config.yaml
num_hidden_layers: 8
hidden_size: 192
n_experts: 48
experts_per_token: 8
d_expert: 64
d_shared_expert: 0
hidden_act: "tanh_gelu"
moe_layers: [1, 3, 5, 7]
router_score: "sigmoid"
normalize_top_k: true
routed_scale: 1.0
balance_loss: 0.000205
balance_bias: true
router_noise: 0.1
init_std_router: 0.0262
lr_router: 0.00102
vocab_size: 24681
norm: "layernorm"
norm_eps: 1e-05
tie_word_embeddings: true
optimizer: "soap_variant"
learning_rate: 0.00392
beta1: 0.95
beta2: 0.95
max_grad_norm: 1.0
batch_tokens: [32768, 65536, 98304]
max_seq_len: 512
train_tokens: 389500000
max_steps: 6479
dataset: "wikipedia_en"
Below are experts of layer 3 (counted from 0) of a mixture-of-experts language model. Rows are named up (a neuron's input weights, with its number) and show model dimensions 0-95. Each number is 128 + 32 x the weight over its row's rms, rounded and kept within 0 to 255. Numbers have three digits each.
Before each expert's rows: "mostly gets" lists some tokens that are sent to it at least half of the time; "comes after" lists some tokens at least twice as common just before its tokens as in all text. This comes from a sample of Wikipedia text that the model never trained on. Tokens count by the router's weight.

# expert 2
mostly gets: "% |", " |  | ", " |  |  | ", "% | ", " |  |  |", "|  |"
comes after: " | ", "0", "1", "2", "; ", "3"
up10:184104149153158064182174097125179151119153078167142122082147087149156159107141113114102130144105106107097152107161137129173162093173146177155141166101188146115166088120074142156152118075149153082129137097132103118106115122125086165183150160164152138116122109160092083080124134126150101118
up11:085091093083100169171128109101118094110129154128139133144077136118131099173064145122137146125141138126112133123157069117105096136092115089140213160160152115099128092109203125162105106135088122138164161158083108126108192120172124096085158147185096119149131116134093107174122051172193065147
up12:161069108139095108093103112115140140134111112146113139133118140105074126111177119131099152107168147128118163119137087111122101142105105154102089125108109095161093141139033101084100132148128157190108087111137155189145168102104109091192161147091165112187112107105080157095253138162158085094
up13:157087141130131091143149115102147146096136111162177091194100175087140137167110099129127165162118189102155093145151173134102137100095183108106105095122119162091114173136136104173127118164088124093124173135136107090137140170114077127129154129165110148103088156130098117019157107184109116090
up14:131139120116095101110121127114129161080121196093142145087159095107123152082139137123137142118158106112133143137121119155163127119120094136132113131099111130182125120130219141133098158206070111166140161129074123116110147150130119102156162078087071129090108145174102126196103115125163139046
up15:114158166120096160128227103117112173155088118095158145196163125135114180095082103147123153137125118116101108139105111070126093134090127156100140177215119131175133184154201103115112131140161111115137147156128118164233139145137124152165162074115118152077168088139132139109152130104087150111
up16:116127134075112091101138168081145171080123130136130125068127076134117169111182100112186152115114176144118123129171161105118204142150198120197113094103082127128112080104184138140140139146146108162148158086137117098120154130216105130121114158137105135070131131161131149153129103149127108110
up17:153112090095154156127099120153107110178117135131183091145128158129137178112133143140114105119096132123106158119113117104195116114127091088130086137110137125116137124149165130175115104163125143125142100174161134134125048133092135106122134154217080117187086117069120116128098085106098112106

# expert 40
mostly gets: "| ", "|", "- M", "- A", "- R", "|  |"
comes after: "\n", "| ", "|", "3", "4", "5"
up0:097075168134120102130118138137108146121163083116122120153171153139141113116166167215110170133105174144091131135149084136159172075154161180047171131133138147141098117147122163078167134093189070124160173121161139111162083182123158114166091126171109133147169115098175146149140153086065063119
up1:077126126102104086156137147148143126106099062161082088117140149090138142159154168109134128066177089100109072191093105168172098099153033200137149073155104139130159108043132116150100090118149165086159126165119156147151121101088141145171198153139136130079061151105106113129115104141084078128
up2:146174174144134114120057160116089149098099126091124168130105110156112059108118133108178092147118138091089138129080102070111138065132134166140179183113123106133095160087119114149170103145141178099120163166114106127155077114137120152099133163144067113121211140140193148102047122156140129113
up3:146172161086168142120186159119140100053140134115128087122114142116097152136117125153115160088111145123175114161148113127114092104148145172120126138177147144120056133110115078128138142147137091150087102147165090146140105137190141166185128113151123168200178132173102137158139103234102094152
up4:143105082137077062088101115091130103043160086162127128130139145109140161132134179117108080146169084153182078171157087124141155079163120174123121112099146116101135128133146107171175183153123107166181132166158147116144097123118081183144134135095092138105195160120163070160104164143129173088
up5:133097139182082182139094137118165128142124171149118162111124089074145154133141192166093160138159093080066144168168118147131165129152117119088151185069088119099143092211053173105102105092140175119167140142110159083125079129165145093146151145130131118109157095109140127156081145073097115124
up6:161133138100155145113141119170123197169109111114140104133079107139175076109142110117150084153150182201087116154131176194113082131167140158137142127119126141095090078131116136095111152183153133123104074153120111100087089116186147122111093146108108110239120118150178139113100124171146112114
up7:102099132134115143087134061164101072112118110109162185151130129155161162102154179095083118190117161151127128090128126124156094125163142132114157093158126126109063100148169050140093205179121131095122094176074103141120098113120108165156148099171115124185094146078151095135102156121161076095

# expert 24
mostly gets: "0", "% | ", "′", "36", "42", "4"
comes after: " | ", ".", "; ", ",", "–", "0"
up0:122104182112158056158142111099117171064128120087140110117086122107156150125203133087103144156121121112153168101104198091083171126130101084106128110114165108110099104166089113135187086057164198129093104119118100144120097157100144104101126083139126118105128118119176152178090128124125080094
up1:069139100131133153145129130183091138123074135116091190139153172160156116139123128096135143137117113155112101191113128188140122144115148173129101139121110186094176094039194169163105213147110098130167180137103084115144111173124145101159217142138135126147113129139131153114161060117086142132
up2:108167128174129092075119135134131135112163013167132122147122083115086106153158177145080102116151152143133174128111178141123104128121095147145142172134192101167082143092115098113150146188136129141150094136138097156104150086151084129135178149113149133073125082076141155139120132123077133156
up3:117192095122117130122102127094149161144144181106168122131113116106127149106172171133092102126086131088164108125173139106063094132141110143122150164083129111137134170131079096084131172171136106135089097146120111145135064123131101090188144066136066123112114144085177112143078147051093171219
up4:079125200123163105118156102109165148129108104202091174109158107127152113107151145090095192145093191162136157163166097128119149095077095132143093130151087150124255093093125130156130150098137125168061120133110102130097144137115164175127164098120105202153117106144100159087179123148105111150
up5:166147100103137155144145090083167076128142198080144132134085100138146141148107191118115205122109172116116127189059109126160101119156096120132100178107096082070124137151095102110124171122143094176070153174135104123153109123181070104153128121160116084076119111129091108105068177120082129116
up6:187125119138135121121122145089190094152123145170115109136089140104134132122108152123096084095174120140150121116089115167132134110133124161096159076129144195139094187076124185072132113155122120120152141086144118061167106151125136123136075120072119183173040152119166146142122120198139176157
up7:157130165165091134107148153121112112151116129148141124100130183142211162125117116112080138160168141097082141172169120129145099109081111167130132102129177109087144119085255070168090083161108090080114165142174111172121159068154085123122119094176144164104196123074126121109099156104128154119

# expert 14
mostly gets: "\n", "\n\n", "| ", "==", "===", " =="
comes after: " |", "\n\n", "\n", ")", " |  |", "==="
up10:140062094149145157157116106169137090100129193079137160093120095084137154120130149112118132135142159136093062136182138130161054205135059146109121142152157129105160115195084115165134150117121108126085147106078090123104114101122134154162094157099080084130131082130128121063123140149192117161
up11:166182088177116115086118174138142096124152127102108135176085166095135120157070161159103110108165109082125116085100147128146112112113164132153104135110088150096161119175123105144164109193152133108091188108119086122118134144089086095162125148134124092176145086066170077171113109080139124122
up12:148057162086104144175118160149137187133144121123167105154150098142136133143163098087121125080155145130127149114107098132101176126133124122112069165113119170139093158078163119125194109123118145154174166175089121115069162161093101102146141103119159176100120176187125140104164128113161077078
up13:134132162132107075096136060113143064125145162095121148157166144181176100130172161080128061089084185143057139142127162131103142111092163133099127122164159129102079105154162104147118245201185123201135146165149098095134161086119106101084171124131128145129080180089130097139100107127148116102
up14:090146137136120136098144143166139144114130137087134096100152079118129112164132129105174187130072185130127136067097143160158142138185118168087121131062149163116143108118189078130172133170081123141140156133122109111128123162153037192081180098122142117097183152163184112163138139116099074134
up15:121125117121134097091180102154121117139142152097102143098116107085109126095123125100092102099111130049125136198131150142101167109126156109158157137111192163073146113088147126136149151139126084154114086099155129151108139186200111117068105098101207147153091112155136115105114163111096135142
up16:111173130144120082108144140115137183191061140175164140126131161149096106111086149141200124113189139117123141201119145142026134103155116130151136153123068123204132154148169163127109056089110108126076174090169176118166107195072124135115106164171045111128160149141109137090169142139073106141
up17:087169131087162151108113133129124078219148134117103108105135070112120132216103131189183150111144169112126140089135154049145146063081119156145071154116121099136144174100156146136139132122146111121134162149163106084184142131199129128092095140141145113091127141101110141163116133116111189110

# expert 42
mostly gets: " been", "or.", "| ", " for", "\n\n", "ation."
comes after: ")", "\n", " |", "| ", " |  |", "\""
up0:091149109169137093136146183056184153170181158108130116089096087142086119147111105167134112105143116174050165140113079141103130127119100108178110097149133152135089147143127124157194138097128146130184153120209142210134114103108160110162083112203090090151176104129133183093137108149133141111
up1:158140134127073120162128119178112096174129134089132157200125086102168072142155159105115121077161140123152089100162185079105158165145118204106125111162142179181109106116152118156177159124171163097084095157092090092066149083136095113147125089150169122117152093182149124161130122154109198113
up2:099079144120133101153162157063183136141159125184173123108112151144084171119171123163165159145121172100118095074103132141088114108143099081098161148125131129098163155084138121147092136132145167108113120079087117182141158147085146099090158080080116129077125124129156122133163086081171162126
up3:100149139102184171103200093173147118145128115162127164156163085132099122049129107089165146063145146137135097103097126122111143119101091151127117130152163165071149119121149086168114098144087076122084140114104109132120123104130155173114155083074150119138140121085120160112110115084169169149
up4:108167103151148056104111097165169150140097140091142116130117126120113119124186219054075119071166114166099086154152105174111158189122109115222201104165094122100141113172178108157132090082127149136121157154123099136173119114129134115109113138118094123170148138093111117113142134124153112174
up5:121113170091131105145125075128100143104134103168114156120199117106117138142109118143199145080140134105113053138087166144096156154180142168129096124114091101151109133144102186135169130030101118121171168132087107090155089120080131095124154155086130165117119105086154164157145120140088102082
up6:117170097121186088119164119154187051110128181088140152103161134087142097144129199134160118157137102149175168103085186128153108103130069120162196132109164154142111079117099197171187142113126098091134119121116158152094110155100189111082137118146145122210110126142109169152122190098138130126
up7:128150129128159117096168062139138116155161065119139101164113101134079169141080133129119172132122114127131155162152142037082081099142124121105079151107152063141077170133180212098113095155125146106128078149074105122141093130149107123202110169115141142131133121089114119176106145115170116146

# expert 26
mostly gets: "==", " ==", "The", "==See also==", "ations", "| Party"
comes after: "\n\n", ".", " The", "==", "The", "==="
up0:078080189121101129128148162129135126159114136079108111100051165152147126166169153076088108143125134136123107129121169147142097099131057144118121118135162152147080147091177124139101119140121125052192117182139100078101097158154110138156087117217153186114134160105092062101089148117153132096
up1:135086162158091073139128159085132162124107113128135089063164070114151190178128068091176141099111094148140061141129073134158087155074091118125089139107120111145111096162157176191145181110087133108085076170136163118112246129110071120078112137148128098149100139141134120118169092107156094141
up2:125145150139095107142198166146104104056126124104090088114136127164085126097132088187095129134194086113136165155103172176118092110133136168110185118074077116107163169122138136156085129103141147107169103092160142154169088095098095150167150097111104129155137098111143135083119149114083148164
up3:096108134142099074100155084114183114119114170084141120166124151109131098139104147101171130137172107129102085096136139130162118164098099097184107156120097147100116161137165106205077123125162116206188133148135139123128116093153112094115188068146141152191133129132125081152124200119153143164
up4:094144108164094139141175116114211196102099144134140096140119153168111155114077106147164097129175127121132132086102135149150101084139123096196099159080122121077139145078116128139185119104102143139126146146112114103077049132129149133114162093105113157091093180156102084155139053184137076147
up5:087169081091094123078187152141114108157130114148174130116165158185150151141099149120129118129092112125146092091084129153081111131180132090184099150126143098135124186149219194074121094176192085129087172150150142094083133088152097082158163088133157069136156090063137149173148082153131119115
up6:119153109063124213136103154151087098112134181117148155123138069102058136123139125175068101124101074151128145114109203142171124092171106094142065136141041105122167105125140143103155097125157164060128179108107112122102074109136130088133104171117171133156130139134112043131069158065154115139
up7:182123162141193195160159115102114098137162070094126120091159166163087117093160139171077164113093104080119156146191088118168097156098136083125130098067113138113115153136114111098099190213115161091114170098116127139146150107104107109093130081082180094080137107094141112143080155093199164126

# expert 34
mostly gets: "1", "2", "- ", " John", "28", "30"
comes after: " ", ", ", " (", "| ", " | ", " in "
up0:088112079150115094057115104054150158140128098075117183108109115135113130156135133101092148136126186114098141076115160129133116114138135160130117113073133148126110109160040162117101196136101125034106099131148136144142091179161112101160147133138113116074169141096133090113063104189127080117
up1:087120125106128103171111095100133121082136052131149150131100095127118131184078079166134142137120122147151131171130063173149133154136164075123077158134149098113104166135200100165196124134146118143123120062076099135063071091174124177138128134114072116123085143146114122155137076078125125129
up2:102145127120176070138126182141099139123074125112146142037132150127091138210117144120062089166147097153160140159138169167064098119130125107144111113107073105136170112211129098131112166127154169100078082104135113162150113129150118169137150152128130142162167143155143083112152151117134082096
up3:208119127138147136085155120153101099082123128149112140115190156151098148169109142136093154126125103151057111113128162113158084135125168109137110125072171137066071137141102115164091115124123135100164125158170120182147092191174089118163174160176112143106167140147139068134096137118188183124
up4:119065134121109129098101093112152144123122106102127115138137155178100115163079102105076133143162114196144107170093122146101178130154170139117147100169158168130081152107167078089143170158101123128165092092144104116038099089174138130123086080100112136160100131205139152103102138097161169135
up5:132115121151185157124103108116089126096174155111218133108067116103150109155097156125160152146131184145113103136126149126129113110132112118139079166119190085111157136176054124138139104113180134156089164146106092072107133127123071163054065149158070121197149093153164135150116133129135094113
up6:166179111113105130140108207147060165137111112148133087085185157055144232084155164167133097133159106153095114100080144075138161124128162126079136132151096121176149130100063167096122121078137110086140134148150115075107154123105119169121128145104133121173103132049158186131138057172159174147
up7:156159123089162192091133161119066136155127108140125131143205157112139091120082136154072092139161117070130128184112117084125124128079112214157109136061102146101093142176166204108141125099155105090137088143146148100166086180183122084137160124122133140110096087118130179123151133121124156070

# expert 17
mostly gets: "-", "- ", "|", " b", "–", "- B"
comes after: "\n", "\n\n", "|", " =", " or", " with"
up0:164126108184091212153087104128108130085116128153107177155145182161170141146122129125085093119105133126143135134127133102079115149098127076098140110121205141142110152120121154127073163104090106074129132078130058173133147098107149139108058130168147089126106140144116119103090110142166174087
up1:110159100062119105118142116123120141179119119156203090154109201106078148138099162147204114169067148132106142167120100110129106151124178136123089098150112162125120154074133124182093114056159149080119028145113066117137164123137131168145218094135169117150140133117147131092082085130080188140
up2:141165167136168161093081055135100125132161093099151161107124124125124094173147171106195147154133112090121144180092156078122091112188155150156151123157141093178168158109114156122159102127127133066149110146052142158190129147140161103111162015102173130175129114145119104150092187094121167082
up3:111154136096114163130172149148101132070111082039118092147139076126087148077131107091118132132139126141137160125117099151138166098202184123081150139116160154107144135128146113146102106143088197113106134155091135089133072139132078104154122141169108135149077144120116137172135151149160195069
up4:086113113178078016121115158126132174131125128096102133126119177157158143078103227125124144109173158124171078165142097151148202152124138117166147121112141173079134185118107092211131145120137125095121149152128110152152129108076124178173113078120103200139072151100144122133112144087111088137
up5:102196111148136137131138121235101104235154146170128096191143086120125151147129139152121126131162122107138115128093102209077143159088048064113120159080174138157130127139135135156123136154088132101105070152140109093125151125135109133081149140124169112121112129081173182102124118102124133126
up6:107075175128122122119124175131156127132166078085124115134134159126150121113093110155101141107137158120143134187098111147178065081153134139125182126191118120150083146097108123078117205167036117143128200136172094123133166142145170101144092139102113119164117183109208188118130092085127109145
up7:195150122119100096137160134086136157093133075133045149103151202142088194091129153120141179084093082132128111184170144131133143165178107166095156167048086144137150086119050097140120136087166137133157141163118137051123152067118180131157139131161143170119117148148155106118171097161120108105

# expert 39
mostly gets: "\n", "| ", "\n\n", " In ", "- ", ", but"
comes after: " |", ".", "\n", ")", "\n\n", " |  |"
up10:099101132110125113083095122072114151158115112076118136109098055158143130099151095189091172085134101108059152129141174092094112115148090132105103113119180131119124122163100123192128048055097111070163140102106108178121130115146150148207182101139197106119164161133034101102111109084188120117
up11:096090136123097103115158068098167150146124194068194102093093158136098103157128126138111073170168196085128095193169097087173089121108116145142140114136167146131071115141081104120093077111151122172099094139107094104133180127199062168095086144153116175119114101155160131168152168130091129142
up12:153134122100133093145070067089120133110139113169108154174087089130127068122114088114157128126160140126170111141155122098107099058127134148067143141124203155146160142111161118129064109121140095122230181084046118138144174103102127123179102091148132149136112152160115144125123184117161157149
up13:120119130132071068070110157137141206116121064120083133151109102157131108093147155148104119066095114141128107081093085083101232145094169185078173149168135092124162148161134118111122207156087138157105139117157145151162118133089153098086155178177160149128141124142124093148075133152147183164
up14:091170159172176137086167152116124138169123129133130108146130128171145144129128107126185169102080123118171107080145156104143146134178153106131141128133142117128186039147194156152071098202157157123135120148064120158162071087095127090114122100156126146136099170133138114116171153055138062106
up15:111190204147128133165120109125088176172110092128130076128149106136160212117065142109195084135066116139146084127162137066109139182139109105121129133137092063126134116155142103122174085112117074161164062083076100149171107118117132110203116111060132136136156171144123086124099101085097111097
up16:140131161141120084139136192081122220179112150148107152093135138128121119103133177098145138139162139139123110147134150150061151115178122132173121125109161173138148119142117110155163069114136089188097155085141153118155144180078148154127081113173093113163133114112145044068135117137094175131
up17:133075108145116124135095132127145086131076117086116180168052061080198118119065111082164130190103138148115107103152148112109141093114100168128179148088154162183167155169113144210076127131121124074123071090083162168114080107128117121144067122126115116162120173110085100130139139110187129111

# expert 11
mostly gets: "| ", "- ", "|", "The", "- M", "- B"
comes after: "\n", "\n\n", "| ", ".", "==", "==="
up0:087136105150105059111119131113120138162153102101172149132140085151137114193152152175158160121145162116064160113144119065116132106146148162101143080154131105112175144097140116133127125097104107102135125099113093052087108136085161188136139073187101122158197137108090163082173170173117153065
up1:136130122165151156144123154126142149151176059114162125081102112147123139179156088090106089134106102092142070133155159157187091135122135202103154112104120094155060073135137162137141118121097147131128097180114124154121207121116062147130119132142161047139141141117147112134148137123166129129
up2:069075167129058071140146103166130111089142087079139158154155141139121129109156086077172183149125163186097112120149169144154135149129151165086160128111120133127150201094111050192111142113178142111129099174045131141121142165167100112163083110129110093120128113102104153138130096095167162125
up3:127152088127117152103096165113139133161163077153141137115095143101155105176155143201092137151139101111074135172156155120157164093091127171124109159152107152135163104095119035113039136107068203102116076132130127074137141117164090078136209104154127125116128178135157133203137124119182124122
up4:137106119092097162121082147093147173151122161123093100125139163111104179128123180134095081135211149184126154136139111113133194150156146061158150128142112145111173156141201135146103151137110190178181155133131124142157150189127107160137102129150095216126147118124121119165130130117103194111
up5:134087171115121146059084140204143073090184139075131154165139163097135157139059142116110232144125184102130148122165133132127176059128114135107061173143064127139141150155114143149165116096132119120115191085126108122109112131151105117135143132140188130192115201098121085178133139061125094096
up6:134116126103142137174098074070154156129104164063124108116149079111114183096114170119129097173127088105125120136110176124148117112098172098153126141144141109105133136117108137139116188134062145087226158143138114144134178179202126101085125124077110134124083140130198126134098108135153094163
up7:145072131129144128122199113076136100138149068120146078107111177175127150075122167102100128149077126112091199150193144091160123156070085089134155112123149127104098164151141118176148225197149151138105151162128144055144136128115135108116095067110177101101062093133151093132081168069129154095

# expert 6
mostly gets: ", he", " | .", " William", " It was", "|---|---|---|---|---|---|", ", she"
comes after: ".", ",", ":", " that", ").", ";"
up0:046107168076109115118212146094107147125149165120115193154126084109111147165149134115122096144142160179094137094090141171122084131179200093100121143139148129153090228160182098153086096116126105092109138109139140160150174142127128237169124081066138117172153112152140082156151090152072154157
up1:129105155148097095115115120134154163118140105174122136047102088148116145183152088096157079119149096135135060138130115159192071139093109082130118082155128131141101142160201204184113154086104103133104171166085162114108161128121103134154122169135153101144160112136156151157135079133144159136
up2:134134135131140108144101105126055081180154159109128114123130112155106099193172096143127144100085119119161087113117173117137166128078059096079098094104135172166158145126190125088173157172152115110106084132106095155114173147112113134097134113143182154122139153134152137092130080099072058105
up3:105146152144135148144087115134128118108095121156174137067172115142074115069105123163200149148092160097111171127135150150140197081101127120158141119146085126119146157159117092124105132122142165158138115104169130103135110144127131053128174141150117158115165128160129096116113126185135106148
up4:143116126155150146066119164121111177117104091142184061111121120116053096153153124130198154091135131177077050158116138163150127106088109163114122152131119182093164100113125077192093123117118125112157135153162091168144155086094108170131184123162112108111111124132108138162066133103148161205
up5:095109100133119153131148134164138163160105165114137186130137106120197104138058120095075125185179165112119125181161121110161113095135082161100137157164099103127117152123200116124195139134143146128135212108166107061138069096113111114143146095113111133157177129149167078110143149124092139097
up6:092159132126128120120143072191168145117119152126197167165165149092151132154123178082093174156146124149116176117133128124129077098166131160127095116103147105140104156197104197092144094130087113133141106162083101162136075142170127113181147168115157114141099112151137182191098083136167139120
up7:097126145152159156132095066104101057130115139132109104132140142134138080092085123120154109113134090088138087135103100120125135092152118135153122047167148196143115051086135163113117096139079122128121115070059131148098138102149156131208139131111122198128184142151187165134078117157140134075

# expert 5
mostly gets: " (", "\" (", " / (", "a (", " (born ", " (M"
comes after: " (", "1", " | ", ", ", "3", " "
up0:109182144107151076107135120104139154128169128184141067129097177156126078134112173170094150173085094109090136065146099120119156102123139172118195138108177127109138168125138164105076073056101118092140122149125118194116093168195121148159108110125162095154166091125096140165088100162120096093
up1:147096092086130219037147131078110126120158178082133125074131137129127146125130143143116119233092160091109106160093146080132186135122127121154083096154150124076078075153179141160135128134085116103116208121168087127132147130223115131079113132131138156087064125188180122134115104109110089125
up2:163121164147110131082118158114119138114145122092180134126144118156106106199082116187103071130150140157162129119086080165097116177114110076149143085078160180123119145140089092110142118088151189115131060089094160168140109127086116133181102165088130142091182107163073086132173134126106141138
up3:144107094082118103104122117072112134147145177125094143170103137157100088074068127132101115081116105119167094133104129104081159131147108074138128147123172179116095126169128132097138144123105156138061097113117137109064164094130175159135156126101118125135122154146123168147166105085080082139
up4:080112162175132133183140143151120159103119163073100066141161132178169117173153097119182084123137122144136184203102121170144144123146135091151195148127139167155120153066178094115138132141110121128142187132171078116126145102113135155119125070129152110125177134154096104119139066062130114140
up5:113138104159128207156134175136094124128112123168088174138174174175150141118148141157120183194148138075109104071115178113215162160137131145158103179087051140165110095144086159066161123092108119138115156122088140087092106139104146132212150090148056074176175136143151149118224129106093115084
up6:152132149144160154093124164133173087126081086201155126125110147138172136110164122114101202106076155107127126157125144107108158083195099122081154109105153126167147110092101114102115114091126101100154149117172155106085077134122145095085113140139130074075095102159173094137075116073129115095
up7:181126089075170108098120118084140170084139108099117150123124137099170099097076161114130093125099116110154155099181099169126162091115147076202103058105120129170119128146189097138130066091141120120147126129070101114081150131133172136153154124144169183118091090059117080119070117113156156108

# expert 12
mostly gets: "007", "008", "′", "000", "013", "023"
comes after: "–", "1", "2", " ", "-", "/"
up0:130153121104139109124101182141148151124144144081116158083139085148122132159128136095077173111115095057072129073112173108049114126137099102119146176073109144139096135114131107127120174206158171123160167136075087153137153111089138133139143100145120176181196106106114112168167067094096171135
up1:093127154103106154097101149059129110147121159122112077123138107134150136101077067174142109106085170117126160158111180103132116132147168087161104019186144097137106161145111146125151169107130148120149104160185147127121067142167112181165119156129116103079108152162086119150035111206118143144
up2:165174102118169120091145132213127130107163143093127096148125053138111132167145093146139168104052093110159164108126101174122091146117139120097163132090130124142069160091089127150123161120059169071131133111146120131221138143140110141175094172079136112117118133135049119184125142087128173149
up3:127145155096204167083155149158072170073150126120102121149061154145122137124116144132114168046089079097123153141103154153112117119101155162116087092126122125168176114083156122081098078135115161147145164165108130105133099143175109082165193126144117133136167122135066116121133074129116180181
up4:108129139061153125084165093118153108119135194143165117190133177137104095185100169095104109128150117131114087141092106142083091115129133127136070145100118171109092096092224167182098148131222066108083137104127071132143147102073152179149179120107135145126147095131075154167112138096088195118
up5:116107129094145156166089174067123136059107135102127098149160098139114138174065130124098116085122114117122116108073170062112132121099204134135131164165130123145116146098125116103100159124147136131109156117124125128103104160166134111058140072067167135146136175126115193130129157155143156079
up6:135135117085094126112153123101119124139124194140144150149161118111157134116136129136144088131137139150146117166129131061106078103094215146089077177144134133129098101105105148115063117118093152138164067169104155095141102165105116254131124134164106095167064080148130093094103111129097179191
up7:129161086091097146134089127131148136140124091135084115144076152147107173078162107149147134100124135100161092071153112146108080149124125157110122034090121149106168075135127160164099147119100136150143098159078151116073146162116151113216119142130183187152137161071135179161133113087163103134

# expert 30
mostly gets: "000", " of", "008", "007", "018", "021"
comes after: "1", "2", " U.", " more", " most", ") is a"
up0:131089145169155131127087104161069116139177164103120101134203081095137118116188110080160096115200142110125192135138179152118124138137185167136069119083162133160088122121206120130141152145126160104100095102152114115110146126127135074107153111158155109102185102122200124114082095071134118120
up1:096149128129126083127108120173074160142121093127113115157146170114190140158106136107168117142146130122220123190150145099146148122180108164116159070087117131110167176153176129156130164088129099122072106140165104145151166143111151085138125112129116114106077123129119144207101083073142144057
up2:070086139173175117124171165114121097177077135131152089137120138113170163129130110117119084126131175154163129167156082131117086078119100133128104146178203149172073151028128150136132130089075140137157174143148117138125135098187110102150159145163113098096186147119122148118121109204116128167
up3:141114160097147108112166141151129145168146117150156129167161091132186133076080096193104121161147171100064141133154116160129124114126147146147134146152109120135155072073166147182172139157095110129119126157149181119141118148115129091084150136190143149164172139149166116019118162252111074160
up4:130137108141087101151112161157174174141120134093139142126115159136069113193138109167179085124149235121126117132085155174178143147114100188179143111115152168144148126123127062132084165113124146051124183129174123134144141149145115184093138072123128130079181137105122130099099074135089160118
up5:111117130152170146132143187062137163100090078079114142123141144085207143084056060110106159092150120069081130165139095076133147088127130120114138162133156119120132085131186141159128162127099126160185150137169104163082126135148100121096132130112128111147111109176122107126126142178063099151
up6:186133074178110123121163067145130102042167175078131124141202080097169099105141166070084157168120149132107118169172110116080186166189143127201195112165119107102185129168132097141133122104101117136090130126186150144120116180170147148178083090127096120142115158123123119126143151085135128139
up7:160142152126065166087111113142139100113166148190064189122149198177171148129118108128072146084128136116088106102097091148117156101082155138099117195159177136151097088030187121109086164162147098144147116162104150122085142155135111112199183133114147142131200089131155109147114084042085117148